Below are experts of layer 11 (counted from 0) of a mixture-of-experts language model. Rows are named router (the router's row for the expert), gate (a neuron's input weights, with its number), up (a neuron's input weights, with its number) and show model dimensions 0-159. Each number is 50 + 10 x the weight over its row's rms, rounded and kept within 0 to 99.
Before each expert's rows: "comes after" lists some tokens at least twice as common just before its tokens as in all text. This comes from a sample of Wikipedia text that the model never trained on. Tokens count by the router's weight.

# expert 11
comes after: " | ", "1", " ", "2", "| ", ", "
router:39 64 38 53 34 46 46 50 50 38 29 44 35 42 50 28 34 58 47 67 45 62 50 42 53 55 43 41 52 38 47 30 58 49 48 47 47 32 44 53 50 62 42 57 48 55 51 59 49 57 57 38 42 54 53 39 41 67 61 44 55 50 51 32 57 63 34 64 51 57 60 54 43 58 53 56 43 53 43 51 64 56 42 44 68 52 50 46 49 41 65 52 70 32 52 40 68 43 56 20 48 56 31 51 83 53 36 60 31 49 47 52 55 48 42 42 59 48 62 47 57 45 48 73 57 54 59 64 69 51 63 54 52 48 54 40 33 51 60 54 58 35 51 40 53 42 54 40 44 49 55 60 58 47 53 52 60 52 31 55
gate4:45 56 57 51 69 30 39 42 36 45 62 54 45 43 51 63 66 69 54 44 42 42 61 49 57 57 51 56 49 48 49 44 63 44 60 64 50 41 56 35 40 50 47 36 51 40 44 42 62 41 40 58 55 53 56 68 49 52 53 28 47 35 37 52 34 40 64 45 49 55 67 49 60 51 46 48 56 46 50 49 52 52 55 51 52 69 46 69 55 28 56 47 55 63 48 50 40 81 34 56 60 29 37 30 53 37 59 42 53 52 62 43 58 58 63 54 38 61 53 64 54 65 41 55 57 65 47 54 35 49 46 54 44 54 49 59 49 58 38 57 53 49 26 71 40 60 61 46 54 39 61 62 53 51 31 64 59 34 50 55
up4:62 38 55 52 43 50 29 46 35 49 51 36 53 61 43 25 41 45 53 60 49 52 47 56 50 44 57 38 62 32 56 43 47 48 43 59 46 58 60 35 53 53 51 44 49 58 70 46 51 61 60 57 50 39 54 50 29 49 58 38 46 44 39 59 58 47 68 57 49 58 60 61 41 60 52 62 73 59 57 47 43 30 49 44 56 53 57 76 56 61 38 58 48 51 49 52 45 33 72 37 35 49 44 62 56 48 54 64 50 52 39 68 65 42 55 48 32 51 59 57 51 45 48 57 63 63 35 46 42 47 47 55 50 43 59 46 44 35 45 51 67 24 68 51 64 57 59 49 49 51 30 29 66 63 52 40 48 42 58 52

# expert 5
comes after: " | ", "0", "2", "1", "3", "; "
router:45 58 43 47 36 50 36 50 51 42 48 52 32 47 31 43 33 52 53 63 44 69 50 50 51 62 34 45 50 43 54 29 52 43 61 56 58 48 39 52 37 51 45 46 54 48 46 59 47 51 65 33 51 48 51 40 45 63 49 44 67 48 48 32 72 66 42 63 48 64 55 55 52 56 47 44 47 41 36 50 56 51 28 37 61 61 48 46 51 47 46 46 65 29 54 42 71 52 60 38 38 64 43 58 59 50 40 57 32 42 51 49 45 56 49 58 62 37 55 55 53 31 41 80 52 52 67 54 74 54 74 52 56 54 44 53 44 50 58 61 51 36 48 51 45 29 53 56 47 35 51 61 62 52 41 58 59 43 32 47
gate47:55 54 41 48 52 58 64 52 63 66 53 59 44 46 44 50 57 49 50 36 60 43 47 59 49 56 48 47 60 62 68 52 50 54 63 62 32 56 49 57 45 48 48 53 35 54 51 49 65 53 37 59 76 35 63 38 53 60 50 39 54 57 43 51 51 51 44 45 63 38 36 55 55 45 63 44 47 65 54 45 41 31 52 65 69 37 48 36 50 53 55 40 56 52 42 63 43 38 71 50 67 60 53 64 51 38 61 35 56 56 55 21 56 27 46 63 46 39 54 51 28 53 38 68 57 55 71 54 40 32 62 55 37 59 60 45 55 42 42 54 46 47 50 43 79 44 51 53 47 60 42 35 50 56 65 46 46 59 46 48
up47:63 65 55 39 39 57 48 42 50 51 42 49 52 57 55 49 39 52 51 60 46 74 69 48 51 49 30 52 62 35 54 39 65 39 53 51 57 51 38 52 41 42 45 62 38 51 61 46 49 53 67 50 74 52 39 33 43 49 46 64 37 48 67 48 56 43 23 59 39 47 50 38 64 49 54 57 35 44 44 54 49 26 43 35 51 68 51 56 52 47 48 69 51 44 46 54 49 45 53 68 43 43 52 38 47 58 48 49 39 37 30 34 51 53 34 55 78 37 49 45 34 53 65 42 57 41 67 69 46 47 55 57 43 53 50 52 46 51 42 30 55 41 39 52 46 64 54 44 63 62 55 66 48 39 47 61 51 49 41 43

# expert 9
comes after: " |", ".", "\n", "\n\n", ")", " |  |"
router:40 76 41 50 47 52 45 56 43 48 36 29 43 37 40 37 37 55 51 64 41 52 55 31 58 54 58 42 54 33 48 40 53 43 61 46 45 44 45 53 32 59 50 38 52 60 56 64 36 57 50 40 57 42 50 40 56 63 52 56 61 51 52 33 62 68 46 47 49 59 55 57 44 38 51 42 42 40 48 60 58 34 43 56 57 61 37 54 35 50 63 51 71 49 40 50 50 53 44 34 27 49 44 67 53 51 42 57 29 40 42 61 45 59 64 58 50 63 49 45 45 43 48 80 63 42 53 54 68 54 55 57 59 47 57 44 45 64 55 67 50 40 48 46 47 41 46 47 35 29 54 71 61 51 63 42 51 34 39 41
gate4:41 68 48 43 55 51 42 62 53 47 51 44 41 48 34 50 48 44 29 53 63 54 49 54 56 39 54 32 58 46 61 55 70 59 67 56 52 60 41 39 58 46 76 31 49 56 62 42 46 52 59 47 55 43 57 48 46 61 57 51 55 49 57 61 39 36 46 32 33 62 72 60 36 50 36 62 53 34 62 59 54 42 54 54 49 44 40 54 37 39 51 19 42 44 50 42 52 44 53 47 39 49 59 44 36 53 33 36 35 43 53 45 61 41 71 48 53 44 70 58 50 23 46 50 50 40 44 47 59 54 48 48 59 50 57 51 47 67 60 53 44 59 35 46 49 49 35 74 56 49 42 59 66 35 60 44 48 42 51 52
up4:23 51 49 54 54 55 52 61 54 44 52 37 22 55 52 52 62 43 50 42 50 48 29 59 42 49 64 47 62 29 39 56 52 46 39 53 35 33 49 53 55 38 48 49 61 52 37 52 52 54 53 55 42 53 45 42 55 34 41 54 45 48 52 51 33 56 53 50 45 32 40 48 53 41 71 52 67 62 48 59 38 37 43 58 52 51 36 54 49 33 53 42 49 40 44 53 50 58 50 49 51 69 38 51 59 61 43 45 49 25 29 63 41 61 46 45 52 48 38 35 47 37 76 39 46 52 30 56 52 49 42 45 60 44 39 53 48 44 43 45 60 59 52 35 35 73 64 55 52 61 77 54 52 48 61 40 43 53 58 64